Below are experts of layer 7 (counted from 0) of a mixture-of-experts language model. Rows are named router (the router's row for the expert) and show model dimensions 160-191. Each number is 128 + 24 x the weight over its row's rms, rounded and kept within 0 to 255. Numbers have three digits each.
After each expert's rows: a language model's description of what the expert responds to. This comes from a sample of Wikipedia text that the model never trained on.

# expert 5
router:108127171095122119142114152100149163128141156114187125115113132125144106157137140131124122096094
It responds to: Function words and color or plant words in species and nature descriptions, such as brownish or grayish, three pairs of, semi-evergreen forests.

# expert 3
router:182112116118111088136174134145126138120132101138101103128117093107139112092121171092111116092137
It responds to: Word-final suffix pieces forming nouns, usually followed by of or a comma, such as -ation, -ence, -ments, -ility.

# expert 17
router:120124114140132127096138120110155119108186109116132135108144083109112140125155153117105137148171
It responds to: Verbs and their endings in narrative or biography, such as walks, wipe, speak, attempts, worked, find, held.

# expert 19
router:151130146154141128105144090120125110071075157162115142135110141140135117131127148187128117123157
It responds to: Last digit of years and dates in tables and lists, the table pipe after a date, and time words like century, season.

# expert 32
router:130156141124124087149158151139094121081098130136128125146152150123145117094155139123166123106105
It responds to: Tokens in sports results, medal tables and fight records, such as round, finals, scored, Silver, runners-up, and dashes starting record lines.

# expert 37
router:138084088147117131152106123133101126177068171103149108142119102152158135143121175124152159153093
It responds to: Punctuation and label words in infobox and identifier lists, such as CAS no.:, Coordinates minute marks, Website URLs, Date:.

# expert 9
router:111114128109124134139154134121099140105076130109119137142162104137128133119108116147180133120139
It responds to: Pipe separators and digits inside sports standings and results tables, plus month names and sports terms like Raiders, Saturday.

# expert 40
router:137149153127148153094144123142092117105149103136093124118183132149141133108174126156111149125165
It responds to: Digits and spaces forming numbers in numbered lists, statistics and table cells, such as 25., 1,018, 11–7.

# expert 26
router:121145103114143118126130133173148161125122049124157162157135154103079157159132134086112097139139
It responds to: Forms of was, is, were and been that follow a long noun-phrase subject, as in "a declaration of principles was adopted".

# expert 16
router:130154100124108147141144118143106137126103165131151144113139128124117148164133129127141165125153
It responds to: Line-initial dashes in infobox fields, table pipes and separator rows, section heading markers, as in "- Born:", "|---|---|".

# expert 22
router:158126102155103171145154104113070115163051158159163105147126131147155128114106119107128160162157
It responds to: Word pieces of section headings after ==, such as Ear-ly life, Stud-io albums, L-ater life, and possessives like his, its, their.

# expert 44
router:099086132097137129161097162093100090169156161149078126121154106138140057116137114116168179142109
It responds to: Periods inside initials and abbreviations, place-name starts like San and Los, and relationship nouns such as son, brother, friend.

# expert 14
router:165123112114096135137101123126137117120167151146115139116142104144129172146140154152109102141098
It responds to: Commas and periods closing a clause or sentence, plus the subordinators that follow them, such as when, if, where, because, as.

# expert 27
router:119082158132132142132118111128166118104127143115129098181107155112078070105174122120128089131171
It responds to: Middle pieces and first names in European personal and place names, such as Sch(les)wig, Rob(ine)au, Meyer(be)er, Joseph, Thomas.

# expert 23
router:105108146120127116097114125121117160073151112133141100151144105143176146082130131096119120162153
It responds to: Pieces of Slavic, Central European and Scandinavian names and places, often in sports tables, such as C(ibulková), -ić, -ski, Vrbovsk(o).

# expert 29
router:129122136115133122115131166116137146138134138135141113095108158109102098126116190094109120134182
It responds to: Word pieces following an initial s or con, such as s-od-ium, s-el-dom, cons-ol-idations, S-af-ety, s-ch-olar.

# expert 8
router:086141146109122134091118152098193156158170141102118115104188116115074117113126092092137144133102
It responds to: Word pieces inside personal names and surnames, often after a capital initial, such as Fred, Edward, the f in Benfica, Nipperdey.

# expert 36
router:132118098136141088161135123112123129118146135136097103154166107109161090106153121112110114132109
It responds to: The letter v inside words and names, plus score dashes and digits in football results and squad tables, as in 1–0, FW, DF.

# expert 43
router:155173124160146120124133106110146099139138090110112139117147170149108163127151124086101136105092
It responds to: Opening parentheses before acronyms or figures, and capital letters starting abbreviations, such as fund (TANF), (2024), E(C)NI, $.

# expert 4
router:135153181141176108160125115129112129101130121128103136142097133153132130129143136117109144129140
It responds to: Adjective endings and words like African, Soviet, social, military, civil, plus "the" in political or cultural prose, as in Balkan, Pakistani.

# expert 47
router:127155104164197164118094112163156121089136110143120147082125139130068120125139096077089118144089
It responds to: Opening parenthesis or space right after a person's name or before a number, as in birth years, citations, country codes like (NGR).

# expert 10
router:127092131153151147101104131104123156103138150148151141153119113112105137159158099153113140117080
It responds to: Final word pieces of Spanish, Italian, French and other non-English names and places, such as Míri-am, Zagork-a, Pier-re, Veracru-z.

# expert 45
router:122143109136162111160104132109156100150064107103162159147110148169133147154099158137144153119115
It responds to: Starts of values or headings in infoboxes after dashes or breaks, such as LCCN, Location, years like 1982–present, reference numbers.

# expert 34
router:123136135158128142087170133101117119105119082149142102106116132127116116122141119135107118137145
It responds to: Main past-tense verbs and verb endings in sports and career narratives after the subject, such as won, played, served, featured, slipp-ed.

# expert 31
router:134112162104149131106110101128112105099184171137098150129164107123132111166135103119135148123149
It responds to: Syllables inside Indian, Thai, Japanese and Chinese names in film credits and sports lists, such as Yasu(ak)i, Naray(an)an, Raj, Kh.

# expert 2
router:094131116156139133148106145127134108114116136113098097145100121156159134099090116138168135094109
It responds to: Name endings and pieces in broadcasters, studios and record labels, such as Entertain-ment, Pict-ures, Group, TV, Records, and station call letters like XHPAOS-FM.

# expert 25
router:122144145132143109116132160112147120146128096119150150110121141160099116169140148135105130109089
It responds to: Letters and digits in scientific notation, units and formulas, such as cm, g·mol, InChI strings, melanocytes, coordinates decimals.

# expert 6
router:168176103133151138092110116169145115135140111098096140090131122159145127099139155127147132147145
It responds to: First digit of a multi-digit number in amounts, dates and election-result tables, such as 2 in 25 kV, 1 in 1,457, 44.87.

# expert 38
router:131146111090157147180139121148133149148120092124121124137194151106142146169142167079125128127140
It responds to: was, is, became and being right after a name or pronoun subject, as in "Rhodes was disqualified", "He was promoted".

# expert 11
router:174136169100160169145144148126175159102096088135091120102112122133104113108106080116130127111113
It responds to: Starts of place names, mostly British towns and counties, and direction or place words, such as Man(chester), War(rington), London, North, England.

# expert 20
router:115158192149090129129161079143123113112130147137138091125077144136178134165110104165169143115110
It responds to: Opening quotation marks before titles or quotations, colons, and line or paragraph breaks ending sentences, headings and table rows.

# expert 35
router:106122138135174100150053093138113142089123113140151140161117138137127129102143111113124124155119
It responds to: First letter or opening piece of a word, strongest in German book titles and music keys, such as G(eschichte), W(eltkrieg), F minor.

# expert 21
router:129142129131106132154137118177120140118149104143092155104125142147125087086118140095142095119122
It responds to: First pieces of words, especially prefixes like re-, dis-, com-, tra-, fl-, as in re-leased, Disapprove, flashback, visits.

# expert 30
router:131101134149106096140125118158138141156151128137122148145085120098117111177117156117173112179152
It responds to: Word pieces inside proper names and longer words, often t, ot, an, as in Gre-t-hen, Vide-ot-opia, Ul-t-imate, Sound-t-rack.

# expert 28
router:122130117091126166132109136133146151101128126144135152105107086112105100111080096129129099137113
It responds to: Geographic and architectural nouns like village, town, north, area, church, bank, staircase, plus pieces of foreign place names.

# expert 41
router:179118166154121139185082120099147135118085141107132128165094141133163159113117112168126153170111
It responds to: Proper-name words for states, governments and wars, such as National, Royal, Soviet, Third Crusade, 2nd Division, Belligerents.

# expert 0
router:121120131134108161144114145125075106140113133129106144135126097147166119123151098153123159129138
It responds to: Function words and digits in film, album and TV articles, such as critic scores, track lengths, box office and award rows.

# expert 18
router:097101140116118155110105106130141140127099129132136115153161125117114128116112092167120116110158
It responds to: Line breaks and list dashes in biography and place infoboxes before fields like Born, Died, Party, Coordinates, plus digits in dates and coordinates.

# expert 13
router:096108155130091091151080093157132127127176111141118133140132154167147124146159108154173149128109
It responds to: Line-initial dashes, colons after labels or titles, and pipes in cast lists, infoboxes and tables, such as Other names:, Ghostbusters: Frozen.

# expert 42
router:123118123132112115088156154113152112168156087126123094109098125127167114094147155163151158164101
It responds to: Past participles after was, is or be in passive phrases, such as understood, provided, elected, known, named.

# expert 12
router:082133144111142099106132119106075146117085141137129150121166147134100121069132092103113104106182
It responds to: Pieces of political and ideological words such as politician, Democrat, Labour, Unionist, feminist, plus "of" in biographies of officeholders.

# expert 15
router:143156134120073097143137124088136149098158094128129099104080124119108099127117084099085154129149
It responds to: Relative and quantifier words like that, which, some, many, every, plus middle digits of years and 'le' inside names.

# expert 7
router:135125136125153110103145148135159158125103172138134122154125124131162161166080131082164111165169
It responds to: Conjunctions and linking words joining verb phrases or clauses, mostly and and to, also but, while, or, than, after.

# expert 33
router:061138123123097125161104106125090149116101132146124098174140168146166119113125148055095116125104
It responds to: Subject pronouns he, she, they and apostrophes or quotes in contractions and possessives, such as he'll, We've, closing parentheses.

# expert 39
router:162140095120113138132142158096146108091105113088134085128134146098135117128139180143130099115091
It responds to: Table pipes, numbers and sports terms in sports statistics and infoboxes, such as football, goals, points, Position: Safety.